config.toml
n_layer = 10
d_model = 256
n_experts = 128
experts_per_token = 4
d_expert = 48
d_shared_expert = 0
activation = "geglu"
moe_layers = [1, 2, 3, 4, 5, 6, 7, 8, 9]
router_score = "softmax"
normalize_top_k = true
routed_scale = 1.0
balance_loss = 0.00317
balance_bias = false
router_logit_norm = 2.0
init_std_router = 0.0238
lr_router = 0.0015
vocab_size = 4096
norm = "rmsnorm"
norm_eps = 1e-05
tie_embeddings = "early"
optimizer = "adamw"
lr = 0.000955
beta1 = 0.9
beta2 = 0.98
grad_clip = 1.0
batch_tokens = [32768, 65536, 98304]
seq_len = 1024
train_tokens = 364300000
steps = 5647
dataset = "wikipedia_en"
Below are experts of layer 2 (counted from 0) of a mixture-of-experts language model. Rows are named router (the router's row for the expert), down (a neuron's output weights, with its number) and show model dimensions 0-255. Each number is 128 + 32 x the weight over its row's rms, rounded and kept within 0 to 255. Numbers have three digits each.
After each expert's rows: a language model's description of what the expert responds to. This comes from a sample of Wikipedia text that the model never trained on.

# expert 44
router:073160086145095165054133141171098122117107068092196144158151125136089143186174104037153117107129109105156046116113170125134131139137204077124108151114154081167110171067150161163136105100109172126178134155128131147112123100134112184083118152095101171105112119146110127137129122156140160184136139110138107147124144089117073094048152136049154173152164183065116115202142051143114111116110163136136127146145172173095083160174153097150162153108151154095126118128187136093135093165129121138082107137148152156141111119133074099147147102141107109077163136174056129104103152113116174168163101163102130140151149152131154049121090102103102162175122195147112164151082121121134088116135108129135119086097192184122146141131057097158090144097139090130126107134114157086134103125095149
down5:137198168075173088127123154127164132106088130165107112190142168141153107145130084129130084176144207114099121130121107195154119118132104108103114134118101044172127120190178137139122103125190171130147119067076111147133150130165156125147144144119120178125115129167131138107169144110080180140064164142084149111152117109095164145116102106166092147087105197161148089096127192137143161126135158159149127101157142147133111117089155063069133154130082126143089138106175087109117117038126142150138091073131121120132166121124114159133153146147136144084124186107099108114110120133183162177166141102117146086158097154147141116116140163141140052106121139167145159095163100137115171121170083108137140086188149132159140143125051096103158041154129187121119112064191178161066129108091198
down6:134124131131096101119085122108171096114120126078160135115170130193099148149175163072093056184142141120125120149116144104121138170060144221163154100129141113125151132158148124131129096090079133151112081143104148153172138148133075112087162129161122131112178151096143206169174201117067106141099107118151080160088164184132108092185168128169158109164147116070132134063133108079129193134103135102163098124155206135194102161112170110084157124111180104122148136105177092154106084117151137105115110166132083097184118090141119110183128143081140152170101153163123049131110130135186068130087136185096114070111172155111129156108169172098095082188124122131144146157100112087110105105141131107174106098074108127109142110111138072105193112147167083137142104130139140137158126122108165
down7:116093089116146152134079112112087148119121114128153139075136152120132165092177141235107071140149112132083126087116135124125120096113171142202087134133107107107147129100123114135064193150095170111156116091140133121174177147122128124085149046143131118101155137145076101131191093113151161121180106148144097063098117149158114148143133176111068125162161126181108081133107106103158120119061129149087107107108131067145148148110147151129107163126142138116163146092127077129094121137108159125132155150100111157209095163126144110150127092107114162137119144116145068051085139041150129082100104130106202139132180082140149147137164112099097119120075138090145139127100116101163100136132166151077039108102152130133032143091175175134122110042134147160141108130115118064189106122117064
down8:157148167167122133148172127107164162120084149125104135121138118166124100175097139045090180115092166104167125138195145146133094150128111128051156119125146107113126123144118143157183071166186101175084142133125123135100073130164179118132062172151145165094108134130135154105134144170099106155123167118088120186135146131054172146077093073160139152105059128078108184099132146142108131089170123106086147148137119183202119121136111108152137061160117115086056143170137160145122114115137142134095102103162154094102137100127087164101116141173145134129107126140102168165172129165123113191147143113154083120142125166120077133155098109162170130155126104141113144110150171165110109131138127078181230153134133115164238164149089046139129150178097128113147136123186146166092157136140202
down9:122110103155170082132108144171132151114155168132102098131090125125107144088052124170115101215132172126118160143162113109176094118173132162077089139082142057091140098135098109129118113180136119121117170083131062121135089070134131140153123181185098128137128094142154145156156150142120151160103109157130114097145106039099121106132073097096125122053075139130155098119097125129088113120152128150118114131089143106097093148139147085110047120112056124176163121137114163140197113057123161154116175104079090140072122115152156166139098147161125153130108143062123118089153128080114170191169094074193160089079106130126153111132097168160101123143169129174141142157094121157096151079146062074145075141105082142141136121158128107154109085173171140143110207121147203134105096148097091
down10:119118124122172123152146136142082094103194129122164107124039111111041161085065134225121122084149069179143119096133134185145095135169138098122080142095084054105129158122100111138160151129093062130115158134119022145121113139166147126130085121127127117142097109160086122146146110142113101095133146122090145101128144055125120133084115136181101125074159130135195086123113171174163125142112146115091092129126095150090150088134127129172162132091093098185127138155091123062166119148070162177102117109168085198124129171126100088130117156111129162153145118142157113039119135094081199135130134112153179126110107148114166103121149160107183152154159138125174155172123074115093124122118101134094139154124079138114127121143142212095125114143086137113066154078140176141199126135134101
down11:108127127107180153077195119089076131170153118204131118133129119151089117093047108146143157102099136172156150128188104174143050072182146086152126140097094120086167107142124156146167087134205120113124121154068071131105120168145157131162094158142128160115110132145095096104120147133078100154086135106152127105114076104073141155071085078146131065061112144137174125117117169183104135106124091139160123137142095134197098121134069119085147144168140094121110079100093129120157179099105172073169119090142158127157146066116075156106120174149122087102117116122137183146120128139154193129118129083144084115186125150112055116130117123178138124105094139077102157148141170156154150140093172055123132090118060127166128152105131096162142094157117140132093109058168177120068132128136122
down12:118166161071146072121132117048163123141110112152164189185149152139122056150150174090128126196129167137077120159137107169071084130150070099109132171123124115147152127199138095105129099147165125146160090095113094138104145135217138077109169098114173167085111118158158144111188075076110154133098151123176141141138130136123158100143084085081121153072051136137155146063139130140144150127181122145160104100112148137156113116120134106095102138157106119141117149109106118132105115096086154181129137099113145099105140113145104116079171138155138157081099106116180194147066105159208163161131161105130090093148111087112158144087132153178116088121155131063107142078099149180177157161145088119125177100185145135156148118107086127107126128148154178137140091097155165125065104088109226
Description: Opening quote marks before titles or nicknames, and lone first letters c, d, t, n, j beginning lowercase words (c-asualties, d-rew).

# expert 55
router:066097137110132162107109113114150141142086148148161113111143155129086191154156176079150140140138119151202114150147104145149154102148142134109103058177119141123109143138150062108112085132084153076114177130160139208147131189109151136139130170121092162140169133102108119136220127125148136124189167145107085157118147069104078135094134115172080165108120115139143082096166160141113093107165115148068143161137139100167124119118156112108078073208141146107136108135108127134149103133148132125194171149116151105118079146108089163067132163107079151123117208164107106182169184176154170116084048069139067094099139139087133138181132083127119152145127112108116093170118094101130108139175107140138139107131166143177125163120125121042170165130149092129225140141087148100169103157156166
down1:129146136159087153132110127149145129136122152083132150050132191160125094123115158141205125189093076120164156153083148122133064112128075134136116084094179119168203133146172068076124153194145141182113141111050144135171137121138155154113121174134158099119177095230085068108165105096103155134074184151178130117119120173118087107131122104111066124113126118089126126147074189123173063153146128131133171126093103140114175133189111131128183147122120161087118211141128147111112114131154197135127103114151117126122116179099114137115144104108138160153079160144180116179139156105147079154098142105104155139114143153121138115167152132171153059135043113155137120202074110107155111128110133084148101091083161150121080167078140132097108092115123153149146134146101128127075098081135144
down2:142162133108167110089083043102127059162159104122148143108118118106109123124130101135055115150141115140090116101129106098157168134107143129169110160163134138155112169140089114169055112143147100120164100128177151134152086130166102138120102160184150161086113112152107156114108171157108103171147090095132106079122112128134123074132148115069197129167134143135108133117129112054140113154126166092147083159145118091130109179077104108083083055072101129088123118079117108176017079149149079096086149150164106183163115079141098104144197097114108069142152160047109090122124141145146106121099095129148090116131161129124116142165098184100130087129084123099153131176160142154116154126075121103137185093148186144106066081112149143144095126167104119145109099161213062162105087145095151
down3:129103111138133135118193122102123130138132139092108084123137099169145064156107116184148127105155133134132080116113118137118136054158070144096153124107087138114146172199131136130173156156116161106120184152157156178105119160141100187095104096140128079114086130161040143182141203148129161081146138137145077129123109145121153197187137161130120139065125096130148159172185113153092122154155121127112120158168142106148152129120112135109122092114162120147139110099104159106158130166159070102130051113140136104151092155139168111159136088146149118075177130159098122089080135226098117106095119182151140131197167098150124064182116152176135138128097042065157132106183163127116170139134095091130101174148086209111096082057160121130141124174117129120099151146167131114128050129095094
down4:115080071095140130112096119109126132160088131128109094156074115121098146134098061200177090172067139114106137129119146145163071117129111097100131136137118128063141151103135132129129115153111148145153111115136115146177082017163193166135076128140062114146135100143166113083095140170085087111153094104118114098153167153063063105132101136112147068181092129106117145070133112130102091112133099162150171126099106131103122133181106150156107126081112171102159154179122115097120068165173103115145107135126108199144176132135122156099111125086170072140164146137066068196125129140066136130181144106080179099045089097157123129070131134115154087119177105148117161161136153164116149115112199116155120168147123158112086077125110143123094130072124129174115076128087172195132156146105129
down5:110118063119183119131165079151129176131118109139097165149078111125106142121125061141160108092151127110136136115128161123206054128119109146152177149094116124114116070110150178121087139101108132083163145154095079109142151037127131170133066117099056119117120099096153152088085166161119106096147122127136115134175137132104145170140151154095157154129080124096096151094109151120120126138154134219138119123080145144073105145165153112103122108154128110143151097116123109135079143066149149116156091174121134164152182133119102113094135160116190140118199086176117095182138095134097105147189095115108233154164176116157101074159167123143108008175138181167106115082133152181102145119106148154171140097117109121119091195110123108116077119109122122107129108142071182159087160136081114
down6:055132162127157150121184146109117120107091134154065086180130126129120089155104116175146158101143173090123136121147069105110106102143141148110188132147115132102092081156162126100120124140143125062120129149094153097161130145141123172171172167128110094134105130120155081098115168203148139087138163092065154154137073115088073209196126158063066125085136136095132160093139173149094089165134072144150093148104123160083194129135176099148165164106104136174088108161087166136133111103110094128134065141143133174102100135135174130094089111129145143158158199104129141119086152176123180107155106122095119155139114053163224116097094099146167149141187137112125142099158135098082177075181142155134130165151109145046135086087135140102125127142189094171102100141159154091115153113142126
down7:155122135166123157154129125135109157143129166111084119072132108154151111167101136080171135187162067153157129136088116154189152125162121079122158103070157142139173166141137053168130169156147138153114098130083128059158083135160097124157139105134166034088121080163109129077122087062164156113097138116119157114099110134102100051105122149168125145156140089110118101126112172139139104133072085144142136116143144173093222141190139132126103122151111130133107156099085101100082126091125122133079099181156091102087146118112129128053121081129085174108128123159153149134192138109179112160110138115162067122136116155128134180129167106163148140144134185194083097191125155097125113171116123041134182091149163171094117145115196140115074121131127086090140187188166153113086103130144137
down8:129127170124125183141102108148158131119092152115103165140143138174153151104130180049176099147145100183079127139161144097189152099170183053078155080115134166042103169102143075142133143095127175149120123113051112114129112160119171097153146112151100088088195124079186085155154115105088118137156165088121097141139148174106066125099112123139161111172149081153117138140150110119110136151128107117121129118094133150133116065148136139143158184161072205153051142135116095136203103132120090156092167107134177097124190150180110143102096121117119092122072085108113110114143179107162125141130081112157094090102100185116125163169159145139109147141156188184144143195129121132158118193137151171179117107097099062160098106171118127155137134108112176097185089108102131139150130122096171
Description: Word-initial or mid-word consonant pieces ch, j, m, Y, J in names and words, like Yale, Yard, enjoys, oligosaccharide.

# expert 15
router:158155151132088148130118176079138153152172085115169107170184084111173137099105111153098103098149114151114129190099136155113161098105198145164159164161133167185098122162113121123167147101086190124119155159058070127160141173154119147134111130121114076141163132086145204167154116090117163104143129130143159129104097164123092070076116094138164168233082123074173103096062132125118144105168137112104145156100158096081132125083140157135114130172148109145131093076066159146141155132195071099151150101154127145060120136087183074079172103093082176119136128136184117189123116224082140128064101160133075139155159133112095127117097158158160138100139152140113165126171133130111110113149166141121109068143147145121106133096103085103077131166139131152136093072100125120113122157093125
down0:097136178107118099122163116176082114124160113123127109115125129074127128092100120192120097092121078121153155106134169162136211143177122101152157151129111106113085072102178079104122117084106140159135178071173071129124147092136119124097104137164148112084089123161096130096175143112195160091157166146167088119076132159119092141167102075128088136135119155101104102122009095080162062171145139147095098132142104125123153086171104183160039135119083157133140093086074151132125123106057085104103106143110110121123117140145104126133109125167138144102053087117166158132169120164177050085081148131106147127132106152106143112098162113035140142124161135143179197098151141081080124145129120098141150149154119131117151184102092119118119135141125091111132040123114106085128106166176111
down1:149139042121142154133156154051109178154115070146071105152196113127057143193162121140108017093153102113126117125167172153135157117133139117159133117108163074194081108138131087168156098096148101087082186107103125149084102165170088176131130125095187133140102121093099107144094164146159099076110133103124152096081130135192159104161128101156076191142135090170138058164066189114165081119120133105144103113095123110112129131120152175147099113150161124127148185098174082168146124123074164122109122143085110108189087142153147158142110191162131115100130133166115143110163131162150122153157114111163138203084097106125162100144112106120144097059098133134095172110130123138097076107132153136125155094131134069177117148142095081175111100168119125151105152127129169146092114068135138
down2:155075173105097146122109137118216133131111165126141131136106063141146190160139087063146130176109164122132118093177076188109174147168205152093117075131138061127158150112144159173142129152123131138121077134125100144177145122138142095133090111108117063166130153139111108146123107097113168181166154110149125128176106099097094124167166134150134142125120164130142151081153164191152124140161119092117095093092146162117179146143069112130183195092186098119144134151129127105141124138162140144135191113130134158172111161136132147151085143128159099208145115136154152134151074107138151200149156138165090099222096152117064146139148141100111108183164086139088072177154152161179139105140092092198093175107116152120129119156099133105155135170125190117132154091135119121091114201055072
down3:129110118191117144138180109149134122141045148128127104154138130166122098094099119118133169159084157100141141175149162131139155088116088175134099111128165201176119184165097154149082140171082105129127075120120212135156072107164102175155098093106067090131111120152131111163092112072080135173107120180129141067194136167137130121142079166164130122120116147164150137108153120155090163138114090166208103085114214084116157077127171112116076168143147095117139125145173081135153144089165114146144129117145144145120136100166125154131190198163152092151151075142124151153117158165080148135102087147178136097103148117155113046124150108150067138128114100086088122155130101135114113142097108171183161128104119152126148105110154093126123171149133128129215196188159067146129162103123067
down4:114081197160147120132101091163162077096109166181185116155066152110121123104100222068075158165101139155129128154147081121111128125091151159111113107176113139063170150102149119108054159179147143154147107127156153120158151163096195077148106114164073158111160170137137134169167123117144173186120094136132129160163130178098089140094136112145155055137099094120137150076185102145086188126146122151142186148149140103161125072097111081123196148105066107139133122157139090137162149109154075106187158114134151099156172137173149093119101092122128111137134129082121097142107115105091170140116136118162092061138159128143166094114136131130112119186139130145157032151129131151098132129137084157174093142099152203127122098079105185132129096105151144135145108133140103133115206201097109
down5:104115105169160112181175139068131179061094120164132175171121088124168119132178146156097151128146071176095129174097112066135124133071136087151086160191151112092115119150111155142151092096123113076189184149132106045122136148077116080137145127136137088163101160120172161096090132175113113113161216137119118135171195149172109124120143118151158118108152133132157134160128157153152118120110141125145165180044159105130076156165157131067086113189133112185115127076111133153155098178082131125120087110145172172145164098087118132145144129189128103073116125149149114104077161116072206084133132136117070165133139145184115149130072122178138178131148136134186128162128127130134116123155119113171151131081140162139106135141151122146153157137065160064058117130156175120140156149113079
down6:098165113076080098146131123135090152187158123108148151117203110205154143145122147177118128126138115147108104052154084154117071156114166095127105153182133127113098095154090176115134089058123126164122161132116125135150129118208208122135145149110100128144159068114147153136093114085124137102086102051124137123094082116093101154097172152090164109130195117151142123123138096127101152153209177149114171164062125080137080105157105164133162112144144122128122139095123154120049165156181086135103075094150177149110145088126087126127142137125131196104139156159111086149104097100185119130158091120143088143120122134108117097119165110189105155090103124204098159161149126098124137129159154134169121196142111121039142134106121162074125141137138118146121128068121177164184113125085214
down7:132147139186121142146152113102079102114163134072154141151137085158145082130128117083099183111144132091119164074107163082084133090125142114175132129083172148160119173128134163090120116174129150178146081115125179073139146079124061148156171154118151141097118082117147132128131142083177163153137123118067165144126134105128173118203102121119120156093137118143116150139155127087149159116152110102100088142179094128178092111156203118084086130120092155123103099116093161201133168111143045116133097125104093137059140091139094121062166139151157143129109087141069137159201108229100123150074163192057090092100105139098122128148147107173109156143154181068125143110152113089076117119157134121095100153152181033092141142128089181120146143121155114142156115147131168098140135068120152
Description: Finite verbs following a subject pronoun or relative "who" in biographies and histories, such as was, were, had, became, served.

# expert 7
router:098175123139104069091127083166034108142236002099120115107160074149129123062136109131161136149138126098127106142094141095134093114099130125148150057115131149118147151162139167148172079107165091091112122142108092134107121142150148135138149110191100179056099108139134080088102134123119079128127112178076152159125137081113162111112152119182095118117154162142137110098108132162215099191120141126057143085113115179080144130086170102143110064091141120181184140150130109192118154174093109181155090152140156185130142131100143099118159076151142159105151129079103115183134162146066176107142067152112099109109105125136121130143132129116138128103102141133118115138131149150124155124081100117151170080187195147148117151199162104086110143129141094143120116100142161137108149149138086
down0:102127099161120153152105158067107119105138134131166056115079114187127139123138108162106090116127128097174110139133172148143126079077126127150107096163158164135164117181136205137101204125130142176134104132129095110132120128134192051152092131065122159146108111113128150127126091101131072106086139183077127138146122112165068091150167145025121089155130154104129147166143157115164122112154126159114121081175095172078126173180144117123100186135137110148075125184114133144085131151184081160172121126142169107085112171055136152166064180138134145182111160091149152088153136098095135143105121208138094168090111062115156099163104035139123109155134094116138096108118140129108131132136118131139104088160144100198096052163119153184140084110144152127134096086108106088131104109092148
down1:105124133118151146120144097107156146163143139109153119068112138156105094171110087157119145112084137082128118115141127179084161112138143155121165161113144174135122135222147161139169075089077074126162125186137134102165107113178145126120096155120115140140144204129125158159134147115132133116094177170120100168137117141111115060087181165109151139103083087115187144107124123091159095105144092177156118163142109137128136097114179121155107134181139097085132074152104116172183166056168129092111102156134130138151132125156122156108067130135164147134183140122173172094123130161149053107124145149177089135082177095093172158119088117086057149153089190121197122064086077117138083135119115115140179144177136111106164156073139117113094092099088121160193127178114057030166126097092112
down2:172127137087133185146088079160181104144111168161125095149176076101102085152072185111049172073110063130117147102123117171121189154119089122160176095120145141139106121127161095128124109128109114103159167166127187123141080118146171163133129187100095169190092140195073121229198089084122131127050088124149121138138111131133090100097182142110153112076112151122086118129119130116139093090099133091138146153132145125117160109147121107109149152146044104097178090147110112171123189117155095100214121154136154175100131137095166169158084161090101180141118081181159149087135157114149173107087119132135176077163123102127147178106174094086127178151079132086104102127140101135130099145102138159140130099112065139099128127120077169136129125096144115145149088107154155142147141159154096
down3:158126175183141143169143201153078171094115179108173120152137154076113152094147131107127154121176116131128136135110195172114129132090147112236131092171190102143159139093139190114121110108157138069171167156162137161138158108170118138146116183093157144107192158170141142180183108146114151133115156142132119059119131107137140090112161177147128090156134032136137149127071089081177148125117150149108166133186109141159140109106128153094170111106150150116161162204127064127077144138128178094158111169149125160127143157158125129037129100144073116167115122102099133069128084156137100094144177150151194115142158122098139130105097191136134166120128163162160147094130153098130098205143122153127185114133136095093142107117081079132109152108115154111112121092037113092103130111120168
down4:176152122100140137140119125152155120131123146112120131118144119116121119149118182082137121147122119138104198138129144117162164125172155139150115138171097125168056133092111130135162124131159062131119154129104113167069162136182156089122171175084145168103196161177153112121138126167053179092091085116126141165092122088105171166119162132136115115147110193121130109071108136166134142105170104127169143117081102136130162148158096104118167135097088146132107135119122197130136141048133115134114057058107132077085136100150102084046186153159119166078058170139198138143122181115098138085191091134090140116102112147171112134152135183128198071185163091109086125169101159081087184076111136120131115105151113118146114112097146089097092126106139145129106114049149156192184109189147116
down5:152099122100154137108180123110136124154107131139143113097084129182065159107073113127093174117138137147101097099116214164122128161105105180072128148145104077114085089157161158125139105125095118151137083133091126074118070100139148045110105139136088155135119171105129088141124164175131116113162203116146143138157171201184096141124116144156149152129144164169172119081107113107137084189108170115101098102123101177106179092074117068108120181130170074057087123147088131129103106106165082108142112155127136128118072135109143157106077137047217107144163109090135204082124183148130064103158123110157095106172124106131182107155040092125120121132078115107141155126112140155119110069149167152133125109139172168138117143160054119153137113149160180102159128148098119115163109145155119
down6:139098129137158168129164119120108141123115118105149101130116119089161129182134185163086140149125129100056074158167151103198171145140141132138089089157114078115222073137101138174081136100146106114084078112140141122144143117083110128116109164135113140133166181055143118151106116098193128171125106131111142173126177163097182122132150109134092102141160097174159167134152141121123111166115115186127096133133198100141121120136166084103101174111108159119159090136129154164193129109201203116110201101108087057168155162155151219139070099127137157119128180085119157100179127092154130075118125088163196148115107125105162102109127094139151193179140109172180064082112098155098130157116114119186106070100170127159128123109081160120098164127100119160158142122178111147140097109137095
down7:111080138093162103084188170130170102192118195129147125162112148116138124125128094095112174114155166108185114166136194136126119098129181141122106163212126136171186171158181115119106147152086162158108111201103076168089127118082107072147108082122178124170116167127108126113064101118187131089190122146155146133151134100107100057164093145111087147109094166111119113078138132038116164131135141140128132120094126143176122158180102114128165141118131098151122161155116194135158134181165108117165142134110158155106072085115164136095138177150152097178170106113160120095110144112147124136079118107186100121150106135171093134182096131135088150172097138157098178110148169177078111148085169139127081140137110103093111134147132133168138126177100184159102052114115128135150107050153198
Description: Is, has and was after It or a subject, the article a, and adjectives like former, small, original opening descriptions.

# expert 48
router:147142062123100151172179168093076175115064119099176111090137122147105146112096124177105142048120081137067137102169069145175153109098157110151098139089082118124127108092096160122176151134122113132144152084138098105109156116193086159130190102114140106207089140173139155132155174123107141166144133106148098094104123104110091135107141100169100161116084114132073161120115113160129143110180182077124144022165119127162159147168182146147143178105114159110182075061123158098127159111149123121071139097107089158090138132121112117169104128192137172100193068171094090092065114178085102148084129124093162100055116086139065159114090123141140090118156171117100177120080114141092149111141143177135116093138103141149114181118121121133120143156131094087138117110102104137135135138081087
down0:122150163093135104163059134177152114060121129186106125046115107088119141099160093139119131150097123133152120094147130100134084127151153106077156144150123154085192104103111119133147133103117127160063072162076142058115122176073159134156124144097115180106178120104072141158134044157084165108119113074101139122144117182160098076109108151136186053089158159146161102170124112106112139074102150170210132178129094172149092161107139091078165088109123128148107123124153083129168132140150143125173179149114102118156157129114164115084118107112097111162140155115156117112142088155114139114160162118098090182151173178161161172145105145147126118144109087142118155080163071111106121220088129141102081161116135114126228094114089107107039111158080162126115133114108086110128143120133122
down1:156126192043162183089118179109155065142153082157161098142087157097148134115172123188133112163095090166095135115127110131103090114186159148107093112199110123076137083148158155110091137083141115177095089150110112097076134185084160148115138143100123176158187126131128156096156121144037151096104114111092083147107101150160146079165134170122183096144177149128145091111125113113144149085124112173203115171059067161105122153104137096102089115138124161125107137137167075115149146098106139146160134156171128092143156124108103106083129130119120089133134167120131173131146130161103091089167136119134092163151153202142147136159172186096149212160139087184135135083145087121105112186075119099100163130067121180113184077096131111128131113151097159076120129156166089100153128163107109
down2:101136072209110078162123112171109204098079182115109148137161143184116127188069150068124135077147185086149109144102147139158172166087061101153167117068123149159106150165100126161197124147106131097150153147126132172166110079181123123148122134141128085100098133160113091154103136102167120153149124146134195100134148090064105173091130104099072129115092113101097128152129141168087139133103123113038160098170194109148098097127120113155165146107168087120178074115129172117101154157143122117129107106088096141104096117137155154165130106125076155111161100122124105131097109123155168214122119132121169092091084075131118101094123097159105042101122144090115136170106165143094169108159144155171094100159127030131089162139113149135106145111169087151129124100103174195137139107152137
down3:131121187147167075164095084141131154147106166087118128111163140083203191150186108083154194159104134156158146154165173143140160143116173100083150130111137133135153164121070109147057088154137104155131109149085150086125136115024113141148136135156071125147122147119094105147111089084160120162181161080120141118146174154070171139104121122093152157102108119132132164110055139133048172160197100128152083094124144202161132165083177116082119091151157092179086124099090158137079083174089129197093125131145125125136136130170130146130158090139142112110063141155135142123120102170160138106167153062109113146158200101114126089102104105127149127134111038120120165037135113132108121136080158146090106096101151098137128126117141121134113206152130146145164169136125107112114144130089119
down4:108117210114155198108110141125162056123141142161097142070073093117115130123115131149136115178125158107145137126077086100110078082123159174113120211164169134119182101101116143129130090101177113103108069157136115070125072179121131122127141131163108183103146141048126157096177112127047113125159198121042124091113073146131082115169107101149098106183190169157160079189179093110129106084125124149173111156122097138149141178117124165106161114170104143162129163090108099118106103133134110171162110111109145102146169123086137126097140153132108114147144156151160144113135124123120107116138162068124078171089152149137148189145097127137169135147124118090087165135160126097142093138066097105109113176118096093145244106149142094095080131135101167083134161168130120105150068162132100
down5:102099051219144133141133126062122200149098188088097174171193164157127107134110161072135135061142125120156125177167146152108144149098112144149164121083123107137093136108123124112099111144137107087164173102178133170146143124168115137124129106122123087153108120133126100143116174107219114127140142157195147122121164094065089131125138120114075138157082056136123183128120130127116112204134119101043161118127172125126128078159093172142146114128120098099173117132075185122065139137125093149061115125122118134075077106155130186148114135145138166107095102125124122134100158103137150128099121144163166113132117075118089090066143109125140099065131160096110080152113205127146160097163132129139144130189146116100018135129142174127167133113165089192161090136126173162109134083140161
down6:089114133118143087064149038170164056200209149083067106164070116151145128107091113109123132137117161070132105120147124065136091051122131093156141154161184145145151166128106131143167151159104101168086150136086125081090118119076141068139095149140150108109187124083092181133108096102106091103103126095100168101155109140119144118164099101166129159133132172137173122145160129084133099124163130145138146168140107192133104136118106132110128137131165136069103171117109173169165075153147091192095099109092169125142130159146113144085085169138177089137166139176209156143212121104142153108104149134115080120145109095137140120192095153121141134180111131089119102116211104168107125126166155147147122151140128136133193145092120067091132155160177112159141149106179114100120073144181123
down7:123120077132119165141162197104090219108076083100167144123156124123118128145140164162089143072169129157118107140119159183089143173125126191146130088113081092126113124115141134126137105111165166108190116105175141174139106123156096164143145102104157144150088148209126085116152171127199124149176149167157098136118125101095069163111109145105074139118108024155094141100090131156156108137113158176071095114122133098118154119138124112150142118115080125128162075169118120123121166106154125100121134135124073140102084104102106146173168112120122201112085109044054103126085141143088125146137104129149179155122110106145077120078140120099104079070116145124131136155117225104158149119099154127125133121178141134104047162212102164108147094104107152078130077124070135134143172097077114
Description: Pipe tokens ending a table row with a line break, the row start pipe, and |---|---| divider lines under table headers.

# expert 39
router:119162130135085022047113134088122091126157000111121136118143107141144087131088108156094108127177112140134155106138120138119196121140124085157125156174103165159144086088113132151104144087168191125139142202141167135127142114154130155101098086157129145135144112100150204108100146127112114151130199138086115084106180118157108135147145114179133174046115119072158133168075105164127071075094158141148109138147089148161088106113163147086156135116143135109120150154136107158103104075151138078150113100152146133107089087085100123116092086134097149123165132093099104121112160084182175153154140165157139148178189113137099102162129170110137086130116154094099131050107128186141086137159140159113137132129197104162092095130154161076130129117127118142159112150119121110160084064099160
down1:088173118090084103139119123175107155105155107180100177119122078156116084138116094134137085131082080190130177120111120081145123126121148155176126156124129207154085140110098112132087175146136145154188150094133080138106075149127142138095134113110083146092117137122139149171131101133137158150118156157158081127109116048099098152098178149171155136163154127099173110183146148165203092097147107133153120146147199094137097119127182179042154138152169126128184122155127121092130109117157181120162141078207148130105137175112144165127127070126061108142062150137139096073121116069137170126158150169134153097123197125125100135148082178165113116098119145096139115105134102124108155122150113189140171169062104156139059127141131127120148054116128145189102159136136172053191128097096107
down2:118083118140114117134156141062146169110195121120134122103125088113092130135121161158121133155164152095150116130150113153087141163186050106102076080164078139156156138131164113121053155083138145102171092135149144132138151108122142106101087128166159159180145068113179177067091154169145089205135152142057157099149139125089126190144167167126155125096165093110138161141092120186103155073155133094133144137106090137163124156070147151124176080129107149163187131174171112142130122108150141164141113109104087118120126117155102112160164071141100103053093157102114116158104113143086205039138146128109183157057145098128155120124130111092130117151099157124121151115124103170131051116117142112145118149145189094152121128091086113154126214137156092089161091201088106104106163097159184
down3:032103183104137134050139108118110109151202129146089153157135180146166094143118141126152093112102066121135095162094108159149103136097178154163106123158111120145124121179107114158099121153163123120114147106142108111109084084148153137150134104141101084122106159094131118146112108132130130130148123129144113091085118111168075095171105107104101092121075112069171087184114148148151115194113114092137164084142163168120152131076093126083137194170116187112181151095141174079094113121085130167140158114102172095180132114109176122124087082138142141129101171139131078057086183132186136097081144123104081044167086147159078141124174105155178134082109153150166127155077135179177102088109132128118129075118105088124073133131133158112137092062177164150105131049149134164146125198128098
down4:101204099112158104126110160094115110078125125079118119159111065170100098066084141074141124119105123210169167156118130076154122183144143137176097093096086169130123148084128157112077122181168126130179127125153105153144103120097113093089116102133111115066153063110127143150112150117124178111093135115130114113087112106087067093141097117147143113110139126121129128104186112218067128090144075117145101109126214134135080149144151137176194158187142134130160117186143144128100139139096129145177118105139120138086096147177110125145137083142140121140132066118170142162147123138139146170132143113128211094193147161134135121176096137137110120171209190075128128087186164101114171113117153154171145144106166111174070145096146131118124098106167157088103081110115116050130120209102133
down5:109105112107125116103086145122167095137132102129123090127115118160133143132156150126152071141183143140113169156126114172094130161134094150135100135209107174110096158126159065191119169096163160162177147166142166154095117176074146073094142118131187155140181075093191132093166180101139146134055115158090155115117183130101128128154148166105119207093101116094095126139191148174140118113124163131146080118098119148155138124103179121122213092120137159115148180173163152182110091088158173147139123075088060135092078116130081146140154115079132067104156127073088110160123154132116167077154132114169136198115121120119149163155194102107091039111099113110123146121141076107135118179115113081157136095104162062107097140104114106139148165128166086115147163158133110153163179145175157
down6:128172111170152133147180095132132163131103107162102128091146167115144134192160113180146128138113190087105148081162169152147151050158163137146138106127192123162068177136133135174121154145080113131130184094090127082090117116179136161120166176073167135122109213162107120122144092080147146141162160125128081145130086155151170127088190166102154132146143136164190125162094130094173132142151178155129159168203077071077114130108187219055078127102125165159093150111090059118166136147148123110140107147174131144138113124147144103112153168114120113123102160145108127134104103135126151163136136206085140125100167105097145109157064153155122117086088070085101143117112117118186179153156137175107150089108076158130112144149150144131149082090120127168135125153123105139119119038089153
down7:127159147118115090123136099185170078138189096135146075118112131172129136112092134160152104133174157123137156160172066142108129145159059124162092119169111135123107169132156122144163166092193170106158191143162140147104099131136138097081155141103165173173211135127168106103134195088163146116089124181115128123127156125116129109167123207111122166106097095143087141105170113125172122093107180127108133093072122131122130101102209102118166101110118159159132166133131163155116080107150177117124132147072085135076139101136068166100143084165138104071133151048129160188080170127082162103126130112169146228142117077148164140124218125106124092117135117079130152110116080167146134154144121097135143161127183080086128123138128144135137195119165077057134167157151128150155142175110157
down8:133164076146179156139098146193104046183105103102121076177163118147124138131137142132089102144107076131166130151138097106161071116096089136157169116071150140039106114158180142096160093144133100165128150063152119132109095189159097125139112179151162091132100142128123062126127143055119142112163105127137116157120109180149134123118150140143110123119050063049149091101087127064119133131135157090157139145151162158078132123132127082162161129084103200115185146108142155109171141150104186113137118065127117107110123189161180131133097145112110071147168090140111095134125105134094125150137153082135106112208109151118072141146125156155104108124094121163202129050140113164101152101150116146128155045088122110106154164097134151137163126067081170135121143085111182157121135175110160
Description: Commas separating list items or clauses, and "as" in cast lists (Actor as Role), plus "such as", called, including, like.